Weights of a small mixture-of-experts language model, trained from scratch on English Wikipedia.
Training: 539M tokens, 8217 steps.
Below are experts of layer 6 (counted from 0) of a mixture-of-experts language model. Rows are named router (the router's row for the expert), gate (a neuron's input weights, with its number), up (a neuron's input weights, with its number), down (a neuron's output weights, with its number) and show model dimensions 0-95. Each number is 500 + 40 x the weight over its row's rms, rounded and kept within 0 to 999. Numbers have three digits each.
Before each expert's rows: a language model's description of what the expert responds to; "comes before" lists some tokens at least twice as common just after its tokens as in all text. This comes from a sample of Wikipedia text that the model never trained on. Tokens count by the router's weight.

# expert 22
List separators. Semicolons, pipes and commas separating items in gloss lists, specs, taxonomies and table rows, such as "warn";, (UFS 3.1);, plus verbs like contain, include.
comes before: " ", " x", " D", " p", " B", " A"
router:450468549511483482451440590560512504449471461464474536548477483489529459426471469482491503468568555513512456558560465538497499476549469522514489457448442528489453455433591516484471495513498527497423543530496448489532534444448444542502551510451569460476558447535442518503543490513450483460
gate5:462545534600428574603460463478549439492505488562502525477482529480489533451485504530457476524453482516455529537530466552565460512489552527504482520496563488449519475485497513479556455494512496516590493531505475394454512508428442482503413491503512456560507519438489493544462446507485494526
up5:495501511498499539558455508536575443505460490571530531484433464509575536512507556475477469509488513496445480578535519523537457486451540512525534515525543477433546438505564518422561457530555519512482519521548488446545478444420453484503474525524511532547522600436474471442516482459482467566
down5:456447525528446532531433513577526456500417457445483524440480443534464474489496475518500464483485495452522528545520473538549471456550521425520536497489500541466543530491565518467612512586490527490535553503548523408487487462568486482507463517478507539456415569524509529493510546512526457471
gate6:473493451423521510553562435475491548455512492462500518495472383486489565502486486535454524464534521535573528489494490501555540476464450547494509520458457489483523465608487418471464500564512476448443421505519470521512470564508497538535559540495551508530524606548485487506512474469495536464
up6:537545534552521565510505508584514477597448543531529460535575538532493451520512543514517482550490520482479457494491464486435440546499542460534498515590567563524479490426473579521520509441518494464542523490498549487508564449483529504437439456504471497470477403479516493487460549542546509517
down6:547562478518508526515407478524470440498442498434458512498458519517510488481465484578412466558412493549456445487495415447466531514495483403529469476528506488523477497464478556525495518411505518440433548488524525451578520427510536446457494464556483494506505496482514480493484483505481436495

# expert 34
Occupation and sport nouns. Occupation and sport words in biography descriptions, such as football coach, rugby union player, politician, manager, often after professional or American.
comes before: " player", "\n", " (", " and", ",", " of"
router:485440477509503515509490549548537460478529548472500520484467424484465491508444568606459522482496474517462550496503502563522393536495474509541463562510499515529510451500508460521516532522457513409510511460458455486517542515470497545471576528561446453518490433572527478403497526462481509587
gate5:423503571624466503532522544488472490486511558434562503566514444425514554500512454521501584514446511436497509432517475508519466529457563541505523553529515529510560438470522558496585494466434505523525476499440521533498509518444440501475515431498509511526469491494475502532482537477457540539
up5:505528525484504495480526484514473471514507444468539501561518470434538515549543520510463479536499528497459531432554474437507452447543423466481454496601555435456505547547482416504548537403520458527524516453594540440525481534511546515522529506541455514531504568525502493472537455535460445534
down5:533510538577468451482537513473481467446480461509428512514459476494477454448476519540448544535493476558477476574479409436434476527467538544545466471458533421519508447495499528445550544479499512452587500512507486442503466560482466532438520494540480521543456475584560474547509528475432521496
gate6:511491443463555509484509523520541506583482507554607509560492496485507494536506535579489482464558586540454504511488565514476526514602491492502525497475592475560434531433465483462466501468442545479491487425456504433501545471497537543454516486534552511485479437511475471470441492479503471558
up6:500476499470438574520515497421495480472532433488566520517470471535522441505538515544508509451493457529480490558536456511522517485532517565485455578511529508445433476499499529446534501556568517522443579501365539516543513490482554424550485474492495502543472457542455536480416514479520528521
down6:490400486471565482495521509555513490535439520528526490551529505493448490381487455530471476476549456430502524534530521500459493525429447467578502476492520482530494494473503454448533515538451475518476487464457508443535482471525462464410563491476463502463425525463463473396451484528496518570

# expert 50
Parenthetical abbreviations. Short tokens right after an open parenthesis or slash, e.g. (born, (c) for captain, /fr/, (m. 1956), and first/second.
comes before: ")", "/", ".", "):", " round", " known"
router:470515460492419608534550553555461450525523451540469480518460478577478540570468494572483519544507514506524588447510530530507513457524556437517465440490510525538474472493527520468526561465525433543469526549452544547532516482502568496487496524501506504519504465457543505509551470446437440572
gate1:489477545556419474501489422567488489546536516514500454524493500444517497521550444563440530481553504500594498482486452506472440505511525502559565471557472450517553550478501528485428479491532497528511500502508485501502450510531416464517484530527486450469424461473481619580526524535573484505
up1:506518481499535439470509556518459505457484473464511454528528528570520533475448462572537439507507514533445401539578493564475632469522471476543481463453487497508459577543550475452507487481451516484484419498473517555458564525524556574502526501475520444475479527515494453455496542484501468489
down1:482556608459499466479501451468559507475520527427568532539491452491511460477481520481527452415448504494509494434490571544468472467478433516439475513528486438491502419504515537471465497485520496499481451466526471452528528449597531480537522466567489512510468506455434459423488437490504510429
gate2:545560468490542478495486481463510449527439468488464448478504481525465505489450563455507425493463457551546571547519485444511535572511523485538502488472484483422480571500516547619494506451528498555462498512483504453523515526556459505427471437522431493524476435570576501488469512522426480481
up2:513582496408516507524479486487457552547403497473488532539447423466535499543470481518434570517462552507542505563565503522469508503452561585502497456490461556466516493446513438406547533512560540475518433511515477505454502429490489480513471459467496529502464504498491499561450466483442497514
down2:502543502499538426450531537497472472524535450415541514463494441469484520528451503500520497443498454524463488542457561482567560432479480523451541571462603453436507468465552432455496488468491462492453484465512510523500547517534555502427519514511501469504509470521475397518503590568507512487

# expert 4
Year digits. Middle digits of four-digit years in dates and career spans, such as the 8 in 1880, 9 in 1990s, 0 in 2006.
comes before: "9", "8", "0", "1", "7", "2"
router:540503559523488512499555420498501507537514459527560488511514439528515511512442538566527547479491562489447502522510522485535487461452469462522471514465451536522517603455552547494533563476508463553417522424540518510465490476457470501499448506457555448513511505495473520507346445470528546486
gate3:505396453505549411455497498502478535495541461545443474444453491488446513523474494537467485459487512532468426509538551497483401464512599491523429472478486423466500411483527537499474550511486513484431493593534495478511467538480474504501439538543448525543493474502548438511513493474534479473
up3:466559483486512572462443501550455479446549525510554445583577433498478462489492429430500401537556517494480521491468494519508493490489562568535494483581475488527445461525466558493493510508532545511479477518558526500521485485552500525466492512589470545541488451535439448441492482510555450524
down3:478469480520497504514525559476458525507502524543487521496499457494472540538466511486551568484517608478451488466465491475536549464455406485552521481448415461546522604485498524483477541410501525561495540484438535509571580493500557545514497500523588491523470472455489493477552521430496459483
gate4:518503486523530545411525591483559484504462497486437432461541526498534511474576532458518477504509563495503501532515579555461537506510466497452580507419486470429537536465529544475433505538470519510524500501482549436508457483521523514521459528508518547459574456527550432451483489521585510433
up4:518546530540480503447521596487571531519439493480401448470515539482497525442555513484548473542488576446493492563466576501410529452472459479449500519456458495470546460534528545466465514553450525543480529503459521469512522504487504502505525521496485586483529511512486434485534439504593441475
down4:539532504445552580422605481496524472444571483502501516527541511478503540555494524521450513524448495499498490534528435522486503497443516490529569546456516466519532624488533576529492439495572528455458502443538453453497438569521473546517478497502519485451517561460513504511507496489426514476

# expert 28
Table row starts. Pipe or space opening a new table row after a line break, and digits inside year or number ranges, plus Thai characters.
comes before: " ", "0", "%", " Siege", "8", " \""
router:464448529496481516424441587572526478481474502493469539565483472480537452468480492486511506491552540494500500524532487555434533471514447504542541420471465548461437502467590490465488541507525523475426575543502452530544561438447441490507562521471509496536538443493462539497546466482440535444
gate3:485540482474539499486524518552554556466541464460459557533543462536451492472504515575479441524424539514565561501501520469474453416478486444508516411433530481519503522533444499501491468555470476507543479463439491469490470550527522550528514428536456567436487490453480545490483532408460465551
up3:506475511546499521547517438406521452561508497524541466467445530476512422492475521541460462514498509526435501490519477531511474506541476535550494520517555473444436476509401464501542479458498475499405541486557508605527407522548422496489466497563497509491459535526502468543572489497556476465
down3:478492458457574488498506482414511530509554547467524467486472512518578444563523512468473492472513440496510533504460485512579519465606451492536486586474465493536473530506477537490531538490485557505463622566488487483475515512515478513528433513544445475455527498455462468530527467441481541403
gate4:529468502508590535484549437545490464481511498477483496531480552528429488528507494424568489501470557514540556562479528512457498465534572567507485473461509459578457492537486558504560472512483521500510505406511415509525496538471522501544466455460466520491496584387498572502480444481476480473
up4:518500545558634468503490520502542507612542495511527472492503497468468556496498433498532426483418517503446475560488448506457434465494562506522489498393506534492467525501502582444477542525459508495481482495510555496481485502410537504514509461453456487468516531490543484521476555564503555481
down4:535548499512521531534533489491575472459499496449463566451505468498487519520480519510466445557536486556510554495529483518463488469517434504524363507453543429485528518471520514497486476539450446447497516489436418538532478513491507514554505526547466509488528530560517434412437498531397518562

# expert 63
Notation punctuation symbols. Slashes, dashes, degree and prime marks, parentheses in IPA pronunciations, coordinates, UTC offsets, scores and unit conversions like /ˈpriːdɒk/, 33°53′.
comes before: "1", "2", "N", "3", "5", "km"
router:521500505491449588501551508530504454481582490455499452476471431503518491417537528520538493482534520537486552495529459511560444494440529493488523529549554495550506472455498505487529521444455472561544489535425541544537411490435504511536505459477563458520419474424453562493508445508450477442
gate0:437401608603456510416513500486473497535481498504476520559476449557476448451528476539501521511398420482497457463491475466456460510530534492529488517449530484525539475532478501482522435531511542473530597482568506483514488479450525512437549496501481446486546491513455495513475482516466552469
up0:495543468458481544510462519508518485502525515468483465434520576504497499538439509505476538460609588529537547549574551496566564492529481510538508469565486487502487554455528449494512512446516445539457435556428530454502472511579470443536468455475493560557508522453529506573478541486507463486
down0:455491443512499555522587522537493517541491486483562487568363466566429507539500469454486516495560545533466516476448460463512484494508485526451509570514501433515506470511511544481443515444476441437489472562560518479483497493439468492506565463419446547501477437496489487461537453519528487513
gate1:434463484474495489471460481541502479480396518531428567476538489544454513503485517503482525538577522509540494578550451482495510573546517460462538478496445498516561505519519550551548516543427533428522512530535492524533420536458500567528571513541479552452492463473477507511476473545578573479
up1:487453545503520536449530501446569443457543493478433436494530520506459463498498468441493483530501502583586503499437443538435546506515464549482511453563534487531483425560524502459518426439596459484536516499460443497492514535561541458535484509490453510563483558501454483482498440531536511487
down1:504536448552448516478546554545528567459476431522478564499481532519545512597472457458469463540545528472466566477452496502479418505477498530475506462468474515466482580529502521496445511519495545498505533481488510550499517491520490479557469554531500437413571440486473504489600582475500548561

# expert 20
Locative preposition in. The prepositions in, In, during, at, and from, especially sentence-initial "In 2012" or "in the" before places and dates in biographies.
comes before: " the", " ", " a", " his", " addition", " January"
router:436528489504483474492550484536467505577520443514508567568449498445513492480440539504469471469530487496462497486484570476538532539452557460501582465504443528538481470559454494498434473495599535551535524488515556501492486443460539502544588539493450493552502519504484523546433446467443505583
gate0:403523487514429545502567444485444540462541529528495474519492548574490534513520485434508538502500500514559533527437508543452475504460496471514476443524541484453507495548473540482511441480506502518470535453465492467520459477429497482506494485521475527386507592495628478452535510410517499513
up0:460489470538502464493596445544504567584504544534546507474472501522501499496546497431489532567501499527526509489487522581524516507447530458536530423448548468456561487479437537447535460466521564542476512459540529474457485462442534551474418520501466473442498522486542505445581538458479471554
down0:518450524511540447584496517473493491480475507551447484524477440495559453524506450550535464507435483500492526493528534533511513570468406482431528460494461538461519465512476548500508528586518530481520547494566464491510525566409528476466490484492441547506443483574442556495616456503520483517
gate1:581434563483502468451454450499521486464493497555503496478506542504449458470484535545456471581528525501449394549543501538504472466478503531467551527480510497464518431539427461477521498542505480498535572517564454488609440483525508482455470569487508487482485575478530533535490497428559487473
up1:479499427444536485460504553522580455535437566426463586431527489477540546524446547442441523538535463505605525446507511474485477528476439554475481492451503448499479595475484476509476485464533507527555490465438502483550481448438487483493514474531479465504523505510464534447479554488528536521
down1:516464551528470494569483461551537524482524535502551440409517479468416462492546501472502419554541505504498492502450480422559475506495535438477417580470504502472500491541502536515465388565485523456497516560521480446541458486514541486510501527507522494553551437474519450463438463456479488468

# expert 47
Table and infobox labels. Field labels and separators in infoboxes, tables and taxoboxes, such as Source, Species, Website, Coordinates, Note, plus table pipes and percent signs.
comes before: ":", " |", " classification", " status", " votes", ";"
router:440451477467444535535526500492539486477483571470449466495455435493514529468574537526551514529471517467579551537474460488538409479470448480516430480539538524494548533433507559508444467554556481503460485530434576485478461473483455551571501459506548470468537501466466484446536458495423499508
gate6:515471534458502541497476432473567533463488456524538512519476462544481551482483551469497563490461477523505414565455531520490522526505491523569448521461496511527566479499487443502506556473396534565476464452470562505450569526505501634492480457471531451467419497525511493526459479534508518447
up6:474559493523561469500488565491479492583525499498428481473576466482526524505504423464455464472417516530455507442543477521466470426529522570441523512485507461480425555508549521508512458512553518419530602527498442502474503480493498457469537588521510541515488445555498544517505518526493445546
down6:581495490503494528510486481454549470529436511505521464416432486489540591514584449511456497480468419518552567474474547518541578485529517484450485544499509528484481500538587555495496496455511498523414466519529552511470514513497463469387491484535526530497515503462463517530467508485424434459
gate7:426464496474471524472542476449496515512552547499564500506562425548519557514505499468409525491414530486442481439478448498495462465480555452449501508491462461564510495555537433516461455505553495464472460508450475468536439486501455516523494445533493558434492462541504524483451442592509565528
up7:461580496488492466504457538482491476472504453490435479475502513581465577582476536522519454498548462483492479491484478495441518493538499549538569474466572484494409523505542514409510577530500515523484568493539475511537513445471586500498518538461590479501500487470519511554517537435573438463
down7:576559482546447537505501450474511476496485538495550503453541487415570452471530530434509458500519503550472528429494518532510474550478510453495522456514520532482553569517562506556391507474451439461510506484417514555538478558545432477553525442438561512518529535556480507491505538527507495484

# expert 60
Space between words. Standalone space tokens between two words or after punctuation, e.g. art collector, copper ore, hermit crab, Dave Desmond - trombone.
comes before: "1", "s", "2", "al", "e", "st"
router:508425515510551512483495502502466566444576528452578519515591476487529479451555484488508497499476514475497416441538477516439515519528512569488562576471491482494469465452510475494544536477457472515485499497535419526492389476515603547507501498454513566545517455500479498486520512462581452494
gate10:433453461566499498480484468491469486399468526472497461515489541463456522430539462455480526488494508542518481561502484564474452471540510470518527514497601486500449461521497530511532535466478543467421524495486423493456433551445449492543468513552473576454530533476556469522452455446542490414
up10:540504560447457497509488582400505447562486423511480463462597465520506500495501557530559532457525493470444470501520520412525534498549507505476427488523459482472527498549473484497581508473487514515567514519477611517514479479504485462513506446417459476566528520467470525555482538469528463499
down10:543553510488561552492457516463511538469444548442526469437514540516567531477522539511538510500447417417477476509508475510537499470494545537462476563457505546539552501466519447513558437431497415495541458464434512563534449525515562500523531522482534546480484500370495497494526502471509507537
gate11:539514524502402539473483521519468502468445518521478411497480446521528548469527525524512475514468554515430449469479511529425541480518472555450455527499480484515444515560449505462475484509440474537561525425523451528500487467472503526416529437496539555598508519506513513513515470530546604573
up11:482514549546553482488462472576442528495483490569484522538473460499545567469459525535587484485428493478440518465569476467410527405527461512504497467477473512499490518480541488503438513483514517513522509453546478500545557543517610498516540549535539508594472530546503509563525547536484558510
down11:570608435496438497483400421527497474435501514493501479494506517496494496509440476541466488519521492540549485503471528542561594465502434479524463484528492472442438541464510442457457499497584418491527548497527488551431519483495468479485504534447523528557562420477524473520461486500503503498

# expert 46
Line breaks. Line breaks ending infobox fields, headings, table rows and paragraphs, for example after "==See also==" or "School type: Public".
comes before: "-", "\n", "|", "=", "The", "==="
router:443512545496468563571473491522512498500537569433504489433546401493395571529455554513528500438522514558579438470478454540540492492493478520542526488515477481471549541463508545520564467466558549541539464516544523489471473557448522557486539532461514508534521527474504514501500439536518494568
gate3:476541498533504484451512515430538468548580467535477429533511551544579527484495480518532512514565576580468543478559455517443510477546452467539537521577505511501478499514514530510476471560490498459477527538495536496520585556576482470569508489536436471498555536475436513568434512443524514503
up3:484480486515519512508530505424437458525542442483450480580482499508540542404447570526525464542501556522450481526481489442507435490528470543566464532507563529509545549574504434482485535499506517520497567510505486510525518459538586483506543567517528554559494546476515383503486511480534546481
down3:533550525500390497473432589540484496521491498447574485515456569520431492495463528513490462488516491494520460469440594538547448462470517481501467467554493519493451530496545443462484375503436528549487465509472458549488489492527447506507450460426505525495522517477482486457471522493444562475
gate4:503509465562451554438534573439555489534495485502435532525456530549507438532486519513505510540518555545500454521506492505477535431491500567464468477512508542451511494517416529467504405531553533534515498571523465476548499593475542493494479568524529514505515429591572505522483481542466567523
up4:513461486475515483479467471553527515550566490543562469462375514478445516511524500487475462470481514604469540510529492488495461505475498465418512541536482552456464484513480573540578519538539550481607495464476548500538494515436481469468503491546388515512519484489474515511552508531560465548
down4:504497525413497526453560453559489456497443509502427512513501555497570460467480477503510524556514476548470486449498494465499506472482504518543503500443472519499521490476465498436510476469503524459460469497439486500561516549562500486516582497556590461429480522566616517585476487452411514460

# expert 61
Digits in designations. Digits and Roman numerals inside road, model and catalogue designations, such as US 281, TH-73A, Mk.2, II, III.
comes before: "0", " |", "5", "6", "4", "3"
router:526492547506525489526500521559552508460478449461470535519474451473518498540455471525555481488486513516476526547531425548448512430452525558524456481476454509486467453549565559502523516475560546465442520535570432570544511522500500432566515452414560493441493522503455514511454514554440522421
gate1:508498483513499551556463470498574500542545514476509444523523434496466451527554487559553474450492492426523564515499528543467474529495411531501489433511456441504446505548517515533507416538537438496505501514468498520490435511472530441560577429476438474494511465446556477499470555571493572537
up1:512582543461463587477441453459560515461550522503496462492484551504543507491495570540496530552515454493504549470520414479447444484524448496462565547524487491523463527478506479493486451461502539515529513495432549453515490518455527591565542484474527541485567526424450579456499521490544451456
down1:573516567485536528476573510459480481453488582550496539436488548479586468524514547474434477516457470482508557474496551485537518475521524534534538433487458499564453504494548507442565402557523482524513498470477422524538554528574492482468489532543550510454553525498493461460504533540489556466
gate2:476464441575450488540415475499485501570497504511542446509476498458530509489452459509487540449506403519547429529447433478384495461455516572505477555502435523502475473498503510489513499423487507516453456449525480529484471559533493537488462518457546508546498494546519544536425500570452497458
up2:480485482528531450514447432573479533523461477456588501504486512456487504498460481503516509483435475523505458521452465510471490419499546516490383537454495501437531464483519508552516540453506495523403485468467547551482495559444613454517517578493588555464540510542497523521475516483475521484
down2:481489525587531491477526501585518566534465538462494471510476425452577414549499464491547499469492505498477434539510432583451509457493498498531464568545459540491509486441557505573465542435452487525463521487535436485432532426458454486532457552446510450525514500514490507465533516507498484522

# expert 15
Table cell symbols. Symbols and short entries inside markdown table cells and math: reconstructed-root asterisks, Yes, spaces, colons, carets, as in *h₂é, R^2.
comes before: " |", "\n", ";", "_", "\\", " \""
router:486445531518457519445465599578542503510498514502462526570470486501541464464496485472493502515537547477498488514524503547450491480499458522530536433464458554467444474447611507463484541465496551505432559539476445547547543446452424499524574509473527497531545449475468554514546465534434507458
gate3:499513540586465505554507450514521536562534491553485509523553521507488437503540601484498549489506440483485506490563561483621521515474495580515464575495518472537486538523503493505503415536491486501529457482445461470444539507538517498545449514517435473506495454451583468502564466551549485457
up3:474557492513493492535497485442504482488532518501526462572540560432535454498466570507500543490513409486466549537560544507491516572463492553525507545500452506456487451450466420487526471491449514514539568434384545469515523495535441494504424483476446499534501451543483470465558441517545469525
down3:518445466518519558565532427461426508531519510466498497523532552477473534466532495446440488471521517500536475513504567518531540501517542513538576444446479524537497494533470539496490435549575546538531469518505449569507497463549506543520448503501447563558562455582507535553554571475521575467
gate4:476473528425485461547549476551527496554513521462506427447482459566474481497460517516412530517506500497420548478490553467481430454465525504487547557551506481546488510462494540472493547455454519495553577550527533529557482452537505511469369495501511564427529554496516550537458502521487488494
up4:462582547509513446533457471493544524420430485546530464500528451446523485484520470462494512489448498471509461500512498486429589584526480505521480407484503471561469460540544499511454411529552462514454400465452474482474477509485534475452541493446551467512495496457506493532512534428505565466
down4:516551496513459438466418433557493477488468491467536514512474518470464531516464480408509441473464385580537401512492484502478469465542506509503464539487474553484518442510507502489496473576570482479482521480497508511577518522515466532481494538425593512503485506421488461478465482428495517438

# expert 39
Numbers and quantifiers. Number words and quantity determiners before nouns, such as two, several, many, those, among, plus digits in counts like 165 families.
comes before: " years", ".", "%", "0", " months", " days"
router:490509466520487446434517504492554524442533510506526538570508528530393483498462574492485482511508472457509500476497528527513417536501539492516460441482623553485471475481542432536425481503499509474439538497446476454496530528522513476481434514495509462482548590487446501482505452492476594418
gate1:581481483571495396452420465571577580556525522471463513551527546437496523453473527524502415523475535597510494460504437512518528494439463434524485488506490459478472441505550483470552518505464483474498470471444552489548529501551526519475471466470567503499508482525516456463474474480523532516
up1:500551534546552437458505497514485581493487497509411553500572547445497495492542458494464423491506554525482539465530459530594465473495520418497415515555443445515544455537537498511532467448534482500482530509427536522531535469528500493445485471506490470434506473483561447492497414454546496481
down1:488443415510500511492565498525544491499582510457403483482497518504475493474532453552510578489510522528452517573466445479437546491474490446486490524539510563467540431473483552502509481401565476531552564471471514516463407506544464472500509480486513492561583488540521525539497490558529545498
gate2:496496515497484466535486459477481535506501559469557508481492487519570543559458494492528561474531528520437392440528517626431509516478525502494527507408535435544474490452573515489473501523463497540560503557464527493449520495497452511466588481468545494487464551569526559564505514518513465470
up2:462533507517565489471431488477483630538470511475462424486453472563474500523467482485544532484446557490501459503562492604454474484538550506510448490495460488533488422572533556503504502494535510550518524500509494476505403511538469519522558489459441571500499474561488529517541525533463566459
down2:522468459505437512526432525458517605505493463533488519488464420506438460481443508490548470444568471515509506464464529519471436543553449514444529464492451495512476470457535484532465464509572562409463545509554518518550481503532492565498535459463462572523521545406464536478482477476502455473

# expert 18
Math dollars, table pipes. Opening dollar signs of inline LaTeX math, table-row pipes at line starts, and sentence-ending periods, e.g. where $B$, perpendicular to $SV$.
comes before: "\n", " The", " In", "%", " He", " It"
router:482456527514467500451439587570512483499489484484454545547503507470551429475483494475514500501550549482514501502525493544461498485509452516556540424455478564440432497461599524464489526505526519508415559533486430514535554426435453479511567527470510501535545449490468534528541469512432537451
gate3:522431430484508465455508443484570492446534420530461520544597551497506502475528547489447492500461494526436496498482448472520512507415444497432484462484541547448500467474464482580470464473492503490431403516481524508528535580483459441528453477538471522495470503474507488515481498481573506582
up3:475509551525481476550529550501472487471442584500492468470425490465434523502487472529491500477507521485551542528492555461489497497577529479500514510510474415529558501551509490466528580539486472525560614417507476498505470447535497528464606520544533475513548509575504546525558546540473444464
down3:613455449467533578523558459433469457466420436446501462494442475471470478544539504458495478500516541474535460483546483501497520529457486471502474462485501524460458491456525435463514497392545473503474484526528451473531577465537520475524397525456521529465548481462466542545501502486473506554
gate4:519469427481496497542500472482510550521567476577554456457500486583449533444486506477500530499479489457553510430519448450559553510450489469477411581546507425504505452486398438521548556475497419502557462458458516486461478507483500505443481474501535518480500449474432531507471471507511525523
up4:485410501484455521555473515471534529554524466566583492463515451576485489457455555479536501423515480456506510431573535519529510470509453503451402505504501486472504488506482430530549508490550473533541497488507524474502465511485451491471472484473504563418557483463444577452479476593462548509
down4:531541508487507463481510466518468582507517462470468465473530511463412517542440496470534541497498494399456546480513470424532439475460482466484559530502479434492461480460539465515533444431460523485529486527568458571505430493394539519450532481521502435522499556501529531460525488547577533515

# expert 12
Opening brackets and quotes. Opening parentheses, brackets and quotation marks after names or words, especially before years in bibliographies, e.g. Miller, Robert A. (1989).
comes before: "1", "2", "born", "S", "C", "A"
router:484480490477455497476542543559454510502496467532453512453469475445533465494483501461558473438483523545474456474524490559547492500477523529498532427545444503473439422409568463446541578473519478531470478516500539537551481475466543557475581563458535450516522430444466509527551447558472482460
gate0:541542549519502523605497504493448488440491470598493531508492538511512539550518488514551466537414563531541491488486508465548450514486556462480401430441512509553524516560469526518455469477496486519520497449506515490496490465439508462454512434470523469523474490435476427408517444446498497439
up0:446575562550522522544451631486484422474531506471492469500533547530504553528476501520501457482492499453519466471452466532465481573529461466489538576552476525518522553529562508503453457517489476491468468459446488517464455520512550459426513468551444476494510467504578535559567470468455517549
down0:465466504551497462589469533497499485516475489516497454453393436502506573457489531534504501456478500535554531508527415471475565521550488451464485477474521464493485516493557506583496450549566438537520446551472478480507558514474489467437509464457484573530535516420520475419548525534480517550
gate1:549494472513502521457490428502480506573484395483499550435450461528519513486547532562544532485468519529517557481536537515558426491513486442451498418479502552515523458440488526505567484502451461483504539524500516466452403465595506489479544434475486442549521533546551475458490487445517492541
up1:443506434563503476427446536505530465471483427472461535464521505465545462490518535529545549525496412511558525564448469440510500464437486445533484495477484485458463519444501485498473480507536453558568444563516516550476464446529457425524422522495522490588471459563494522490498493464506450453
down1:461471429528553495493423540521482535507509471568526468534536541443460558562513524425529454490468508394510463439484499508515418485480493478466446479472501429468521439566525444469495481501468522529523465531464455533522490512513530539458454471529590510493537467512429431531497531430552517479

# expert 31
Sentence-ending punctuation. Periods, closing quotes or parentheses, semicolons and line breaks that end sentences or paragraphs, mostly in biographical prose.
comes before: "\n", " The", " He", " In", " It", "=="
router:493489553508515452526475519532499483515567533503482472418475491494511480536460530485475497457442501546515452470524515436527491537538455478540476502506483480488429533513556460579464382496434537547451513438514494463381558462466604481543512506495486542431521561484480504517448485531497556507
gate3:510534509512537495499565473505495605529507518474500468464445518515525424545465431483489494449455557517506497439507454513493502479521448518472520374476539442552446529526521521485480552518565547550500478410564532504434510532484532469530521537437511546514462523425448468484495526501555489568
up3:503441468504455509575507479521490538495463512491506481442390524496469537516517497462460516444559542503461518488530533469545485499452512501455547477455560520511459501559504524516518596495526458542506528461516579465431505471514552478455524516459536523460482513442522609560433440461476596498
down3:477524529553512480535457483520470436504522445509459487552588442503467484524463438475482460490509464566540507517480528528460471577554473502515537505588492542508437527443504484498593509560436542481444454492506462539609504481481466445511482498465479477489521442545482418462479571550522507519
gate4:447485443523475535558464452549532526532472540456514550475527457536451504575441503525515469514507503455409448526507445541507503471462555447469505518475556489511517504530495541510512418566466524496501533489513468450504514533440447534436482529528545508536472572453602543430570500470463508439
up4:573475502474456515511531569480470425446492499521492532465550500494550477483450473499533515503567491457531492446549472534484495463435550544528545525466472556571428551422432520495503544517490558522479530523564523533430450456555565495526507503532551524569535517502476524453544519463552419528
down4:482441506499613458551482518509507563553488576573440488439410482512535524478523481551522509495508486487523475541521519484525512512581441486541481533473440490499500506460500553447552521507493459537562586467554543474528558489473528507505565508502466517436540504534484502518487466447564437575

# expert 59
Digits inside numbers. Single digits within multi-digit numbers in tables, chart positions, sales figures, measurements and times, as in 100,000, 15.60%, 2:43.
comes before: " |", ".", "0", "°", "″", "5"
router:566524559481472522487503461556462474470483506464525563525530447546483518515483527548522491476531494489499545494523432531532471467400550573435432509475488508477509488446496557503460525438551484440477478480477462545515524577521502417560449465449516458421501601454480496466438511521533468483
gate2:519543486518591552489510553551485492569556469549446529447495514514424500478442457569458545564563477569510525544474482454484447570579492502523447549530509476502436503489477511551515500489480480473550502506489507459514549478555509427459440456542450460477477449521496436447529486454505482455
up2:482594559509559543594503573564502478559500494529499536465527450554487510473432465495514483551587464573492506518523536507515509536528559494549536468494503527517475502476447501514544444500533503516465475548520565608498538487488569494480401502548475466531462472453494446467458477480507533502
down2:481551494499511488489483546505465469503531545450522477492437502585512488503582520604523508524476517543515492561464575490479510508444537504546536504470481489610515565472493514534530460535440486463494564496439501498489510521432451537551547540489455463504494487505482515575585502593485464580
gate3:489450527537461523535509441513498513498530560501517538543560522513435560479522476497501504488438532470484485453547558459490513495451384495458428546440479466475520504510444440466450483546523466566571498531449503456510492468446513469543500470443476514528448545501412448500577474493518564436
up3:469536459529485451507531519478486460517472488539476546452422497516491477525569559466552523528567455517491462505516443540470480489521465466520470475466536532514520487515569569453517575567507550467517551472479466461479466558591498472471455498561548458545614470473561504521461442521465485434
down3:472534513533460488537519504549418556495439530536468425574500499549464461491463398570448490502479543495506509530454487477501487517466437501444515520446519465485428530422431426482485517523478580574485462467546473519493499503469418520525436505470523454534479499442495522536542468465470471524

# expert 62
Abbreviation periods and codes. Periods in abbreviations, uppercase code pieces, and words in formal names, e.g. ISO 4 "Can." and "Rev.", IUPAC, IUPHAR, Corporation, of.
comes before: ":", "-", "S", ")", " Historic", "A"
router:482513458494511527476505520573499485443439498419471458475457410442524491525573516498588469477528485478565519511500542542489468512516482568570507521557484545558504483497539563500566462483519560498477540489456447536486431567452483559545530449448557487530561516457480463512480542482462542539
gate1:503530420432522433522506519506527565506449500429529453470499560473439477553531439513497488466456516458464540513459459460498544506526484529544537559440501490489455459485489411472482524535473462532538518456431494434482504558502498501469518593481534457482515486403423494550536471459491436520
up1:558481528528518566508489534463456462484562539540527522450486462467520476568510480467467442507466501484449512496590495471533460471562529497528452516594421519410500515522439534442468564488440486520485428553508596476508517480553463512495508561509516501444468471451529533531525453525458458464
down1:475460523459480487458418547487520465486591475454410511511478448499574524556549524546557519560546531545531496555493515539593542438508488483436461511506528489561491501520547492506542435472502529476480492517549517581536484434432503485544545486528496446521492486462588505510534556512479534481
gate2:558551540499522528473504529547512518440497459449560502476463466473543417471561529481553507524453496478554514477496470469462567533495542536460514501460537558510472494538516495457462451455541530515511559431488414471502454530538546468508451471487519452471491427497495428526444461556538467621
up2:456435562421504522454511555508500531437522522491468464521458457531585534474578484536511496542424525472488504515464525468499478639509526501503506510515542476474518529554546455458511460516511468559501514505515471521568475483448523445472458452492505432399575508491472526504489465523534474568
down2:438500482537512487502522480534497471514391490454454550521533468535538538510488471505550590484436546546581462493501428526544526577509516509425498528429502511530472480525481473525535499553593543465486567456489505515460554529522517501518565412448461519444531492531490501475562486473451477481